Below are experts of layer 7 (counted from 0) of a mixture-of-experts language model. Rows are named router (the router's row for the expert), up (a neuron's input weights, with its number), down (a neuron's output weights, with its number) and show model dimensions 0-223. Each number is 128 + 32 x the weight over its row's rms, rounded and kept within 0 to 255. Numbers have three digits each.
Before each expert's rows: "comes before" lists some tokens at least twice as common just after its tokens as in all text; "comes after" lists some tokens at least twice as common just before its tokens as in all text. This comes from a sample of Wikipedia text that the model never trained on. Tokens count by the router's weight.

# expert 7
comes before: " |", "0", ".", "1", " |\n", "%"
comes after: " ", " |", ".", "|", "0", " |\n"
router:158115112155147060093122109088157090146118123113133197125146104055166091115112143145123164150147145080126163156132136109099141053150101188113089133063116122130122088163103107124129145133123105124097157106075192110134082096117110107089213186178108137128077162172105120105067115079105145105107146092140136164162129100127043146083092171117140155160149112173153094143142118173142138162101151137121094097130153149169164149123049137076128128118113066063154129089150107110130131134096131149166170080162106119160066105127099105112130123149124099079114128167129147190102158145119156138227151126044112110175130145058089169130128184121133132114117187122099123094163100153096109159151
up18:126093111196113112148133097157115074121100115098111116070089102071136173098125105231183151130155106074126095117041137135112117109143139113140130181173119103092121087092091165137201134150150106149117142126123092100118147157136103087134134136149161048109115133081175098081152146136133118142103151108127115144140142205132169129148087161188175170148103074119121112157127112143168112105139139184100099100089126081092134133158101111136132089155082129060146099107105137119123060171103125112168116147092152083089166133092134187121162161126127137106120175129136084153123140158129116170207078146158090099199051142178156122164125110105163138132147087146054138126107124167146057114139
down18:107118147130116103101146059140133101113070077174115075110120128144080138113100048130088151114084116098120129090140168133125151075136138117109179099155092152162086114135180143152114173149078106134067150122079162186135102121079123150171103055140132097152114126102118140150127142093180146118164152189105122164152121117113145159096180176135077185113181137120165119152085136113146071131152152181169152115198115101102100085112131130135136101144082195111167134106088124137074136135144115125104098149148149136115058113092100112135185061152118117121123176153164115078136115149144170130128104114142114084135129166080159124102221185110112129110143162102118159141147185147152197226168
up19:153133124144161150131158124105170198087162100124131072137122103136110142153115109182146149132092156097137142147084172146156091158136134148105098088123169114111133096130165135123124158162109117187202130085097146110137096145148121131120106105180078115112179138151107082119071073116119139106160073156047192092131088108152107148195141089121167155121139167168143113192104149120161127151108105122101121102138143121190128097132101146172129110155174056106126204115166091135117182188108120120081096138157170162156158145166062131079080151115137141116061160129126097129095092118156195122132166118141078140128133068168111124128109142109074117201143153083123030106079133074091157144141
down19:146101146163083128121106157132136098163145130074130134121068116220142140148156152149100146146186142122175107084136083070124166153140044129143129116150143130109132136132057140195118133121204093096100133109200118150090073102172070164147137134136148150113152103135096127160124147135114131107110106090093100145122142143130142118143132137165140185175082103112113103140139119135124199070161150083144190120159151115161125109134063105070127142096147184145087180169145075126124110121122137167149113100122091172096171125090123053145072176152089059100161086117109132191126076107081113044128140182134159189132117113151118139180100119114145137103175172112099089169128181131153132111115
up20:000112155111202117041107139138136123096142109121153100117157133074128123126102109137095099171128147109117131174110116137187100139113176132163142182123170143106164089143113141148122125176099095136156161139139158129175137171227114176131101154092099091077157105162150127095126103180124121110127114062133127152159072113084120097110128084142101124154173202099143089127132051128201119117099148126169146099117175137134136135121090198125183146132114107112113115078108197151127161113155158141175103125154156134083102124138156096128093184155116150079181154176130116070138168116103106127133135136100132079149196184116106162110094166118118056157161149143119152141142136147105166139127
down20:113120116122099172135102156156180119168087145144157110096129153174170113135162161191135115169127143144141112130134120179081118136124116081085147153130172083113159132115142136087189113128110089163130119086106132115117129145183115119097157133087137174195171093146118128198059093130166096162128064164121112126137138153126037067101104084134136156133141139158147169178177150084146100167126095162192055118095129186137093109087125138033134115082105157113141138105173149110104076184115066129063097087156086157109124165061144151177075116162136060096123100122137131126091121169117143172108092142112136163105094120103127143134156124146115174136119123138135153139198122086119143128047
up21:191120104135151083077138142103139108140123107100122132097138155137095117162148158102145189070101145135131065092088101081147165080061143125182162138142145178146150135177121153141125150148154161147191037170164146123100158175124104121188108123172142133112099092109123162141102171085160133192162129158177161100140135112172142136127160119154153132110099155104154077147115079150110093145140168110135125121105098131126175144210139099156201135165110098114132177159119129161148191057158118133119063171123112051102070101177108093123162102076154140126120152139063147120105142104093112071070120139156136150121120112140115156090101155130084160128140099151108115063139135114072118038094
down21:141148154102123099114179150154116141118105158132134131112087183095108073167148148153161121129191076177075152069130050117179089165122168082124166142205089121133035190154080127116150113144091139122103137104133143155108121172109124104076092109133117143057133138154130072128138094168118157173159119143135115149140165145119141153204113105130154082117127150139148138111173144059153104146130083150116172098146127152060140157109213114070069106103154120184093124151130099118125117090085096105108114149114168133139091152146196157106144154113146061096160151111094176088135200157115087145121130100127133128194067122166140126137121111137186071083124144152125159114168113154141165094138
up22:166120130120094168081085126174127112097104127168132141103120176157075139109132139130131156166101196153107169160133161108111098098100149142071091120085142086141107147156054160052132140132106082110076097142109151118168108115122147111143136105137168087183108157104168053069113117142096143142090178169125089181088140124102066171112143149120131193137124113079106166092060156154079113149148095122133087123157125178093143113138116154135126158112142128078158088137058146146141125193095150100130064136168093149117085117155143136132145124149023149133111158155144124083139153126123108021085173057126135127144136179158181195147122144118111137153093173152123118157109109088102117103111
down22:139162145085168188126137104089166157103102187123162118131164100109107055084090126090118075119107156089140121147163037157041152144138126141164149136147175101139150109076101149109114134144104144122164145117172095193128160101152139106159123169124121136149082090127151180138179175092149167105161132084123068109166129152161110133101086107108083170175125153182145137136159118114122157100099156135082159177115047146143161141150129112048156150117119114136139108076057139077167143145160137149092173129126131130141177075112181137125159073101120107150171157128147072131077148113069073071069166106108087151105132128137166089123097118153154112119185119179181134074115140120134148127156
up23:090124114115089176098106154091143158133096146082136103168122136062109104106113106140074126183155172086134122117166158114197083108109129084163099118135149181129181154115124181137188070000110091105132116158135126152134072076163157121127105111147155097139129120156125075135116082157080016154139128181106127098166103100172101190148092088123168178142132113104139112158135116149110107157164113110149099152132109096142129086145081144097143143120109130138089075076134157172122144109098138086100096135101081157126103107108177150073118143137038108112107130110087113147111077112135104150176110166145155101126125116150107126114119160069138097149158179171163122106110107129156168120074
down23:119133085080126101139148111124117153128183087104145108128142150162144131092071139236156183079156167126141168105157149090148131100133168109049115140121136131095115091146185059154128120088098199111112153086109133056148117097103225133139102157142125131172127172159166159113115083178126118145075123160161161168158169140153153072151145086102134146114184055180071112223160129085148159102159143207109140117105122147140112162173118079143105123128166098185085119142112075119152104123123135145125098142136104180123109118127097123154112191130106087115137097125156131146106206184074138139131108172116150170080107124078131099145130133143137151095139097128163123150141131129131088133125
up24:112117143123133099118182184155120148170089158156122137114197153165073147126080158151136106101144123093160138097128065070151131102174135163147118192127071118133079180123086111131130154189102092153074153112093098102085141096131127136164166126144128122130138140135171110135135183165151151124112143060177157141088172189139103114079154126116102120143178169148205128151116173114117160135124133185104147072140134196095143157144124139106096119106122086100146107151121094146130126128143134164039072127150124113136078114156131063174116143071136147100122099158166191088119164152162133108163167136078147132123131074106070128144048147051161162089146145066076175122168119131098115175139
down24:130179121190121111114130146096089123137104114158153102147153077122133141116161070136141096166149120147160078154117191102152109124081160186141178124130155125160160166119135170121230192073211160057161022146161157124178048108166121099137156128129063141140045125165099115190120091132101116127165127131118092145136116088184127080126089093143124104111168120159099165158130109165137150088131117131122153097134152162122205147119165139154053150090089150130088128145137120078094142137109124095132165125126085136087148131087092122095109113131173137160073117095097133106115116114093063100138159088093161144140137123092120103141120121107121175128118136121091122091078150173092104122182

# expert 1
comes before: "-", " |", "–", ")", ")\n", "\n"
comes after: "20", "19", "–", "18", "\n", "00"
router:180120158155110167158130088096109151156144105121146057144140084126149097082191135085195169122142120095107166125148154093143086072152136116083158111101089070139086071182140107106109133178143124078095144100125082108142099152106080133112170128122097146093095184145089144071166134116105149136091128141094188117136095134139118155189109053105110152157132112091191075140132156084189167147134163141196106130089115205094092157112159126065154163109139144144120121095180114165107164151167137117157100131127095169176176129113064143205111142149162110132162123141143126111127169142123194132084104088141121158137122178090118142089112077090088161135112099159112137141194133101112110072156
up18:131118127158118152065138102081083117123216126147130077134120184149160155141045157123180106109154186141134130118166137132124099115124171121078102129084151122118103157146154120094102159120144121120097160104120118119059109139120088109130152150132140176174133108105145102087115143093076138117091128072121186120158125124088053163140120121077076172158125130182112123133124068109158060162076130030161183119130122204177155076124139086140150108145106126123086172114146170147184148190127143130043139140129114138149129130074108160153159089111143082187169090205117133160099101127129107150134165124136082139111125156091118135138070110167064129152086133131089074124121108158146092162135
down18:088071155050074129126125103118136094165082140113074109134107121173144154150123152126141114154092131168132104183134165050130093116106119107102069105094136137138117113108172116127087161085160118177139104084159147196089121135051136140158126093083130142136112113137146127111105130139110126143127087177169117137167105087116117131067134169119138116102103183137090130126163166080112125133147135169122083134121081105058150101164151105145142054052160108131135151198148147127090116086158130134175097080150130142127119078093124159120158103130114167147079089173214084139141107091189143104096190099131143116118127064187202161131147124109214113144154157142146117102139143166181081081122
up19:149101138103106124173119128076144166110123100142096188133147166080135124116128094121162118090137154136136121124086095135175152064042112104099114168084125117105159163142082153101203101123149113171137113158152122139144093060134172049133040109157116115111137129087150056105093127136146158139138076163116114136159210113114105145111151180156126110104136111083167168147134171109100142144059075128074100100132184128134097150098074105154184099139096158205135132124144112095121108107132134130103134132129087178144161138131165147121175107111119171191181098124126073086082131134140123114167115096123081175136128171136170158149161157166161020108098145076158120137181114153103113126145
down19:144116078181170128079091116127118130148116148056130155147067159153077086114095063150181051138161136108197129095133062100137171165200135151099103187040134145098155154129084148139119155112164147192088138085134136103123128206118059109123155134128094137134176115111154134117159127143167131183063118130089095098143105129082175058179173117099139123136114124173111134191122139129132143151107093115216157099100126114152139079092166125085148101132081179143150167135156129113168141162096152115171103111134138129093130108143176141128098109111181089140082128135097110103076133103138164189114124100148137185122166127110091149118111113109125136100107109143066127128108133065131104176137
up20:136015100067135133116172165170192155122134194107112142115127098161163143106183138144085133117120108137168123172093140153107133104080102085088082186159160080097124106138144153067140144100130158170132125116150082135199136113210168102098200104139145083124130181129173147106135031164174154112110056159095137116128133103114132131159107132131144154139096125115211113119136176103104125140141152112159194095156133085117157130151082084128141089109176101108146076172075099141125165113101108137109085158080141106170119093094083154139096135120117176100126160087190195119150125154090155087147097103111129142090128130128106088116106108161172102130097104099128098133185122118139101126106
down20:079159088094141111131127204095145151138139114148147097162117173119134091132148150126117062080129075129058107158203146133134197138135127133152110111127115136146105152093148116137123078156046151113108067100095127170191127148122125181132188150125180123081124156098140099157120114209079120120098089125104157147106134200120126126181127085133157061083135123095079127082114095110049122127071151138123159083125132147109102068144141152129147156119131142142162164076118189190068103138111167114117154143124183112155116119128160165156191169133127125141117087097143093108136141120157131097099144056204051115135116090101134133140129134079115133104100159115186144148115129098172160072153
up21:143136104136144147081185108159094132045112135157040157146126156106088164155095143071162134138194103097062116111100129156111128130121141156099091152126152154101153107109162178112116126104108113121170122130117126130143195127164169163101118131169179161119104129139129130167134136137135048143050062125086108138133121119113133137117109142052129135143083093106081118140121091091096072098118172162139144177148136126096157106143136095071118071190103156123103072065068161097108179118124154038102087102188176097111120111116181086136154129132124134043127149133130136132157136129104141113166093154138163079130104094078123101192134123106100125104111146124167114077158136134063174079163
down21:200162078158142113144105127119115122130077101104143205117079097131087162110183101133131112128132095125100168142145116142100160172153124126106124173098101116159134120179139144081125177091145087152117178143130121188168111130133092122155164153144078145165093192071186149100081179102151126098178200083143152169150102136128093113065108147146100116121144124085123119101138135162115123129146109073166149115144159150133176105151068117124132126189120040148119066134042136151139139132137139168188121104120214121124097130080203153155094114106079188119138121168137136167124108135125198171155168107140093189114116116146101143139119090133080086183171105100147129167104117160122180114152
up22:067119112200135090185124150108145115100067064147073138138133171116164154086170148160170078153165137138139114131142141166197107077168127120148098102226096155045160103128118079086153137161154121114080203142129111104071183156074153160183158181167148164120139206197171115098135192162132155114094131146129141132128094107111120094125102091125162181150109154154127145101146121147150130116118137142146163145107093169133131141164130167102093115104129118131134109105089176163134109092147173106102128095084161146139121122116103078138161149130119070163134163120181183141111093121080085146112086178142193166151110141135128132113161125108095141136148136139121134128119071135193097086065
down22:149146142102131093094110019087150129170099120084163146123101085176166085115078114122130113095173127153149140077138099115127113124062109092094150182231137135102109093117147155120074140080135109136128128156148140130089165126149143178131142142131138181120169130135141144160186156117180118129080089141123063096089104138137110074120137161110124102115136149160142157044140087098070141079147044115206146133169157115125179148108149139112123145159143076129099161138078188105119142157147132152100137166113119062089229121140144150138165138139081163112124079148134115103170175160160106129151104126158105128114209106140127166178104120137131152179105121170102114105110113167145083156120
up23:116142131046141143162157134126101158113132176120099151157160177139116106165116096131134092098186129156157026169116129181057049152117146110151121101075134081126109218147118178116184078168110121138166152167118103120132152133156140137178174096106114114065129154147167119100110096174136136155115124131056132143112063115156101109082170113148108161129178150119073119160128144101174143145169147126081089157124140145132155058074168133124112124126138182134137143163154087132131129142112165162074189134148100126087138149127109138146186115110126101126078113180138125055170142109128077116124091138165118059149149142150090128118132118133126143077160104185121111113139115048057081154113
down23:108142111075086151099165126129088141116118133190110166104148125187066066118138171098129135115175090106146149158131122152152170170105120103151160147107077064089147139075124059119139212138090125135151155127129158165176147119109116096104086128090052113107108114146129178123130116100090123136111137149137147111088151103136105129146112114109143122137090132085093138190141117177130179144204102096154072193100085124070088188085086060140164100173120105133160118103123160108142106138060122185153170204112135107127098098114163130123087126075131116130136139103105117155096158121125163136107073129098172125087115154100161122169130177116105097151119086155161112092011125131161106122180
up24:099152153164126074154125177111136089129136159154090107117110130174093200134151121130167122115072120114156098096141081128107112132113092188140113136153159109077114088135144085100125060176026116148147115117092137143156166132115144144147093077105105153106125097139125124129079129132105134134062095142090075110148188126118141079090123064168109158119169106097106095058097174092089139134107167133179159130132167143098067140087150097151123137130095119179077149138188181150111139090127222150130154149136139164133144134085052139107134156150133128146093084129144152158056126168206083137137139136181117167180127110181084145134066096156116150140178097142136135160075108138164129137179
down24:122147115154172167085112139089122096152161093107128180156166155093084144072097126154059127153118110134093137071133066098186109180104133121169132117122157065127134104088128053206093169060153153176118129123182223144161141066133100118112140116133133115162096113075193117123132115089114109100138205116162138103097187118123108147124118144083123139197120127089130173170162084141131152142100173124150100140160132074122136195119112141154122086093145139103102137160099137126161098149142160118118069113149136190087160112154094066123086077081109162100134124144069116142058142157145116168152128107097153101177101142108142113097132147096131145144130143183159196130161150110140098174153

# expert 10
comes before: " |", "|", " |\n", ";", "0", "–"
comes after: " |", " ", ";", "0", " L", "1"
router:148098090152112167133145152147092122106078116108076090125130084117160087124098144116071032153128145098162136147116112074104165166125115088100137111119088157134174138127185123151159157159181130160105110096051170162115125146166170151105121123099116160210083130218147146178126154126178142155173115076165073117147148106138195089150108108131116166183181137168164096129134149167167171165172093151185106140123116118121136086134131163140107141164127181084078086124091121123185075108113143088148120139155155140142111130135156117154147124161121093089093152124103170140094109087092161018142156151159169087156117134098171088087139142157121117111088147081164117111150062114130113129159
up22:132183104136116082097110140098195106185134128160126088100169053152082182186076129058123131111109099096147126084136090074101102152129111141083132130174182162165101154070110164108106134116124125120157161145127076095137113135071169160143133162159113178130153189155133124140164123161132123181086132145152151137064149127180113136151184115160129116139181089168145094194077184130128069135133156139122072127119113139156110119069079147104099119122105138147103135144101107176091070141094130126055121231101144153137146146144077068099152098156150175130176104165153108078088137072125126135143165124107113085093151145134090120106074149091097126113087100120107104155112110153083130154167
down22:117113120155159096112174114139163159103134106139126139169115092088125117120153112116086115089087099176103127115128117104087160071086096113114137078119209132200080131100107152136116124102103161149209100111104167129147087141091110126188139115127112167120088098132121127166104129136089122085145118150144079131135012144140081133109178134152123184102107113163147132133075138147059128130161152143137132140121130118072153095134075088159134078115161195101192156165156068193107127145149125104168196114194114098062121101115152136136156175165105091135184153113089092168143083089150217097133157176121097135146105135116109081141125136141136152100111208108125094113095164090153154101104
up23:096111140118149104131132144175165110088152113136144101152097161076092127140154173157140101170059137140098131107129146142122135120132170195161069151168098098093078138149166132105101139088152138124116068152189154141109129156197138106186114111110129078106156080180163193160132087111107090145124123086086105127132151144137141143098151174167124150135139095155182091128138113142128118182153136244103134097134153125147123180149128146184097122060118079103108064117184124158102184109085183100153180069118109127147125117137176092124102092069137171135151169120129127075099149105253149140071139050155131137155146177146083127128116131110154145112152136138135145089122106102108132120104
down23:122151116131115115112066144069119166103116133067142106118161141132176138148115122149162178117153084176140183163090159106097112154161168127126155108134130084125093122090110044149095093120123180145076125139055157087078092190135115114083171123124147087125050109087131097074125094151117135147102131090162093194168089117121121136137089099115095133139101111190090136108076171114164104135134065232160151139071114188099125127140122081139138145127114133109108176151094134136132110080184149101147158153149150124096098123140040148157123122106130139125181121123123156078111167084119181134149102118134149125174105142166042146193164146094122159121084132134180098117078096093164126115154
up24:179065147163160108140169123107161175077142146125076100124093078136109126129114163077079138104165161090152134105121191177126138149120123091097163148175174126075130106139064175141095083176120089113134086122052098110075160151164137131143091098135085122131105174144131116112115116151125154070176127125142114146121129144148127143110140150125144118225120198100171079209169112128091134171098111115081148135104135145093151075165079072168164073107137122131120126201171182154118116171144101135143108095113082124145120116157122105119179114091131121080163140149173176102187158135117115089141148191138143112176106114091120145109149104147123116103130060133099148157078150188098083104070
down24:087149166061081162111140133147051171094103163139179139159110108198148074110152077146178140146115086156109119157182081128113112125109123116196140114087116183162159090136161143153140106168104157208108110115108109154147140071125132199087130124165137160161116135173114086157098129130073120160108157092092110119104122140110195190146129175070095076117166078125109125118164092162105107110155061157120122140176119086108150138133136109166088147142120149107149110202159137154123141168162126098067105122120103102117121164108112099129193148164097126120132222127116138119126127136089126132083110111111138134109186111115141181089110036166102150132146121141131195188095124109099137079148
up25:133185146129117108163116200192184084185096165090150091150114134145083129161118208148153165165131170164096094153129113137126113142130079155111129132141141119111065088114132162154135099106136055110106099179119147152097079135062130125193098102041126128117175131104122143113141155169077154124137135145110160151124133111189112051115133092135164130205131199187152138143097148109122096090145107162086184124131090109144154065074181104181125154135133110102155098136056114118127135114167126120122122096111135110103133125112148128172146153151132167178125096148141094140120132135129108115108077056079160164169157111048120160156120103115102098180126170142064126090071086107144106133143
down25:088161085106161067073205116136098206122131127128114130167060090102179095121072150153114122073166102106116123074116184104116134181130160098147113070107186182151109186087141187114139153096078120168111098127143157151158115113159182120100086196120112111147127147105110189159158158085123054092109167090148127105115074162090152159120108073084108108049161163125157149142088101151126114176075150155137168113107186122068140175099122080133140109091077101157103136091122197157100173154154139184143125098164131133144132078101088123123075125164127144181083152127108125137133172166091126143082078116113105117131082132113139142094122122162132158130115139146143112149123115110143129138111
up26:178121140127124087142147187087137076142160104211124111171131185137154161076129108142080110137092159117094180126134168116196112140126161125071133079135126154089140124059114208137113149126148134154105129149100157127083124112114214175095166122163153105130120126082134104172058175133126135185133141097145093127151163126155129115071163132161096119133114114110140116116222115146103151131131051124127122096109156180157128156194109164122124125139114072146069151082134111130108105158137106138094112127110084135100147118149158124144137137220142142172133115100103088029158187151181153098106095108133139126124114140125119140118169157141121115092169135120186179103092136185122056187132
down26:131180136108153139126117188144139164108152113083141168128129123149153118104132049136147167132119141165123070135133141109105141136090177118144084088089081148095099148138150126098179134106142116163108136127116080170122172128087146177142141112175092199182148117109132123131192189120163172164136162149104126153136075106133129175104131102175187093127076103122115168128115127136088116122160073110128123140133100073140112089114098103154084122109078129142051103111169163111100123093046118097180140097178111153131124114111196094094097137118125155127157161157201081188150067137118105142201067066101108081081146107111111108075086118137147119153141066093105134162088107084179136161065
up27:135108121118120143144157125094156129129157062109117176054126093138103129135162171149094157118112123129110104123105097107071149144118137135168207111137154140125166176128100160124188094120140168152121101118116099113128118084138140129173147148091072121141137150104111141115121139152136152142109163092000153100150127160137134149175121175169157137135147146129175170111097108121101187198092154139135122153013098116105161178133164147135083113091078165097087116126146162082115117142091176162086114155130125138033126073109122216088148127164141152126162129102143135135162159117107198096103133126098076084170141095112059153165126097126138107116132168098119198074129116134146195140133
down27:165126104129149140124068157142167140094137100106055138134145134090112078158148139139126110127086183157142183191136104162121097110122120094141114108093079177161139130152153075155188106115193166115053120166100142123102133117128183119167153165129119094139070158109159134090102063082095129111102117147131203150143128135133103114083119089166130112087230177120101091114096148169191119143111137168125129117045152085150154092109096157149154127110120127137136127084099151129118134138168139107185132153155144145100170136135110119198155190199130076162116128158145050084105134181077136104168152080095092111136102089139133136165158174093154120123133124182144170098136074178110147098098
up28:118132173103135163103118200130125154108164117112129143103115109140129055146138105124107126090084128119078107135135109094103103204118131126136073182105158099144191160066113171143180137133142144161116128128106131070121132091123138175110206104171126097147107131138105146113108147094095114131124129097170142108141157179161144139102070157203128148154123144132123118102178115104110109100086100125100140138125061156114137114116123153120079115155053078142114176124048122173159138141054199062128111080143115054146125113157123129091128085164116150151054127092079180092197124116137152122125183047166130196123124080194145118163114127164165107118131140087127091126089063129111126122103
down28:087058114199131109077132136134113165100131076098141124128144142091116118111100154112118106165103174166103034121154163147148097119118139151146085142173187152083107147133125115131151128094174092183095108078131119160144122186105112128094170128122104138151157171097159127207109172131134141192155104089172034099126158042129138090096099124181114086071158175138189081127108117159150107151139176164097102142131111078115142087136052132130118128129124102108104103134178093143100182090112119137110104136164138196144073166114090077143106092124159172135095131082143139142093125092094120128116130143206146120095081175140160074104100159152115142133165114098109154122137094151113134200141

# expert 6
comes before: ":", " of", "==\n", "\n", " in", " by"
comes after: "-", "==", " a", " was", "\n\n", "==="
router:130162135140091150102134101118089153166134135131106103155083143182165125126112161188095088131102111164127136165122142058142121149092146162166077124113165120150161114121128189120077171132095174147134135126131109136070167087165139144111120124105076098130126081156041113136206137223139091124161156123062122109166114149161049156150141126129123111100146160163096159104079152145075109134152122129106118133138108152127120149140107114120135087129134185126128214171187128098088189115159098086104158150079140131097142125098118073061151175104094160167133136092153101156175168142178122144098101057176092150065216105114149117125114105128118083123138106100075116161094135137069106085131
up22:141141149065100139129151179067085165131113109091076126090144137178118107092130126117100125132098121122176090179155155147106131169080180085188113114169109191177100088120102106126130139145113082184105151086185092096105116114150107147117098117184130102102115116118140141132116132085139130061099183142165139128138141148130095160118152139119126173076055163133172175142186157126083169108091149105115120176153125172146150148117090149141112131158159126093144188114165121184095122121184125106084080153074086210156143099213156103147145082171095138117110124128136173122070096100102106144101160117125120140131142164168122176101182167130158077139128120071120135156078141182083137092203
down22:141118121185136134170133134166098132105111172149175140132129150110185088122136140145072143181088109131090131112137157183088113214132111062095194124195124181169155157166087095103130093085095134123147152162113142164164151164081140123133188152123186080165189102139146098134137094092099159131141141167112142087198106113154138124082111152052130104148164094132148135125081137130177185173153119147101119121179160146153090161095129155099129163103156100141100107167081069120119095182088136124103143092115139098124093092177135113188171140109126117119133174173100113133056115073073116132111064105126139108083128170099157155138131164081093064109125131156141095121152206142122128157163
up23:139146107154116090139173100194136125134156187128114140128084140172109157120071141193076156036164090109130154163147147195154081151186156151145096087109104169146102171137122195113138131151047082117152121065098143147133122050169105108127088110130122155120136089124157099127128130169148097119138182173126118106118106148159088136165147140135121116134106158112152146120175148132159076167105116208113069209096140133108047175120107124166101115145086131099122157094108169122105137136090173130137142185079190152104122129162163126140176115123145099142108141114148066151134124184135145140115096150076135161143123086158102145114071152151092146096162171114118139217133120075153110181111
down23:124076168159142170076098159103089141173079110097151150141138059180151139097122084090179132127106093127129182135160100107136165162126152132130130124129129141148184082143139080164122142107188100168114121140122189073122133152158116130223154102082153167080132075083120134145135150082109155165091112152149073187153090131032173158159108097157170099143103096137125140138117157136153115161180136135034127075120146105169175098138132148136083156150125171120189124174092116114157138120132116119146137184169126094136105119144046082118114163183140144089086146138100145146168160109099099089138128072123151138193144181127131125157170122129149095104141092073138149084088170080112134133115
up24:126105098067117123102160126094135122127139098116135080124149145174106123179100155131128086122125095072074185170176131114152096086153174071102114195159139098143093061154124078102159101129089143080116075123139092078155109149062108145116123130162113124089113098172082104144117109158121115117101141183063144138083200070131087053113158148123162129116117134136161137127153105112134124103147111154144168162113109153147136129131095173132040128097141168139134092159125180151229174104103121124181089165057164150135207179171133134196190140125141091177111125120135126127133169099123094100068140115145191093106125132139106142108142084136064124159099120099118134119126130091074143124110
down24:096107149151075130115136245124079104101099131131127131124118143115150144162092142130182152140131046143114130120159099129155095171167137200184108117111146137145153161058135140130102182121153119162111117138159103143168149161198150125133126174101168097142163160092115125163152146120120113126131147090172102105100111132123063148161152137168080114173139139082122142014112138173093076114158156183111118103097142107168197136109160139077118116130051143188136172193110164158129106115100118149137152109093142104177112096093108138145102108180133184112121096104152157107065128087095097161195116129144105132142137136187183098117094103174108170133100060161141121151159099122103162088126
up25:093093115136157223139106102112135171087108071164134112167119146128101110156150179206143073210143133107076133117098100104168087150155118118107116063113169091079171136135138143128148086113128142150142126140134148102068154180148197219103139138209156111169197236197153105118153098141183194107137120206135126123124102117144136125124141147140148134155106115111118085142204128120178147133099154114093147124125127089157138214084124157120140154096110143102084145163141087147116148133119080178139105126113122067122128106129142141114117105141131150135118127152100152128123160113126110165143105098142127149131070096141135138157064184095109158120155135161048103145110104137090109116110
down25:073148106084106137097176139109123117139142102142178075166136082116173119218170126182119171130140140172167110114078092128096153131134128098121100091150141237049168138133136057128107179104093140139171132116088128091117184151110101083113123100123081114121108134066103133148165088115145186104121112140129173183128150139156113159067034146177104117141134149124135107083131119100175151152127133149137118124168140151116137143131151089118102145088132156100087132150156114058112100077134104133073134157130085152043141097113163060156120075138078100077130115150165127170107114158187128130144077119133076128146146106164150103103110177163171117115123112188182172134086124130146125155114
up26:162179166116190130121165121161116136152072174134094151177081125075079127145203095146058117123096111138121141115108095142107162113091184127165146181145114141073168130108143114105112116151134136096104111073126130069168124102095126136149171140118105163125125125125133189082165181070104123135161078075140116099114166125145076139187134090140121122106056094120153119139120117126122129141140150109165115126155118071099122139175150094066182144190143127162068170159120090105090143249081083141106147162106122153126065173134145110110166162138142120144102076119085159186120144172133109119124118112148060150092130145149157145133157106154085118100140147117084105127147181104175176091197
down26:133097099143152068101141141147123107092084129077109135096108167098140165114105164115109106080104110076096171113113124128108149103091148137105161142216158151136060119097134197091130144087097064193113182116142090113158150113123148182212124113129154112140087121097141192079086190108148082121132117123100092113151085116102159076103195140137138147201110107097118129083106104174201184166113154103129128175121158159080120113050115146160153125143084118145129139114102118138189092167130164143162137148183117105145085147121113139138055112077115140150129198110127125153159100150125108151074119159129146147144132100112161091145124141086142148090178161162107117109110067172152205148121
up27:166155144046092124090175175125123168110118106126138118131152071144106142148101082091135125124131160094087142098093140124151126108181118093165096136107152137134106124088126151116123105184128083115123142124139104060204201134167111082128092120138165150187121066125091110095154161109107106170129076158160125111139132149128071059130084087126147122154156145166110150156093090132094119083163147081114167218122130105155127070179122068155089118164117092163109163090195169117167134165137174083131100116151110113092144138095142141117152112101179177133138113133134127140120196124136136098115094121139110147102206169144166141086081078124142084100133161117125079107201218071121132125174
down27:143100088134101126115098091124169059112135079088145123079155118137142158132152138149187084131118118138104178114070160190093118112108112136129101141084080084152184134136107149111139140127110139136161124187128038188128107111100109150150118064083102145156109106130093126102152106146104147176140128161193112108106126086113130179127141118172123127106142128140091111093101157144093196152092174096122083124162060124087138107082117060112162117128066074116142090079184193123138132116120160123121071071139131169194091072109121099130208152103120118113144110157190161136186130162143100090077146096153121152130158085140144133069147133153168169119110113120190150141179151141102198076124
up28:100089132135146066134124108121150110117116134067083180150165174117138133098131132061123103205098192130135161076117100138082202118163144139140160101137118097135110080166134127155099108143110117133179123099085175124173103097105169125172103133157144122148120105134131108120124151146106136149098133168100129124184097066154122111103127099114154151125105122142138103130096112132095142074191163142103162158058139159115155093098116128159113091103184130061120157146158112158172128104148129121171184160081107132142084194148158171079147043107145160153174092152136135072091136106132061161110109132153077122156133039091191050169132131134025117129134149170123160137115179118126162106153
down28:156128104236172084094149112118076102150119056168149120060142115173175069066160163180187087067101127177159141088072144102079125148081133116114136103063143173071093149112106142111177193141079134141131180077151133160106050085137119130141114156144161102106142123113136191120105112137097085130158093165107086159157067126149151108132101142124120072112117096129155196144102171077157156141180128130159110131133155099172105123137177081133141134095145124099135186105088131089123156144120156136049158164106117121112117165169130137095116104156163112118116182135091133105157150134138140116156138124117145176132119133115114076151117052098088144147148137146142109110071116158127100091158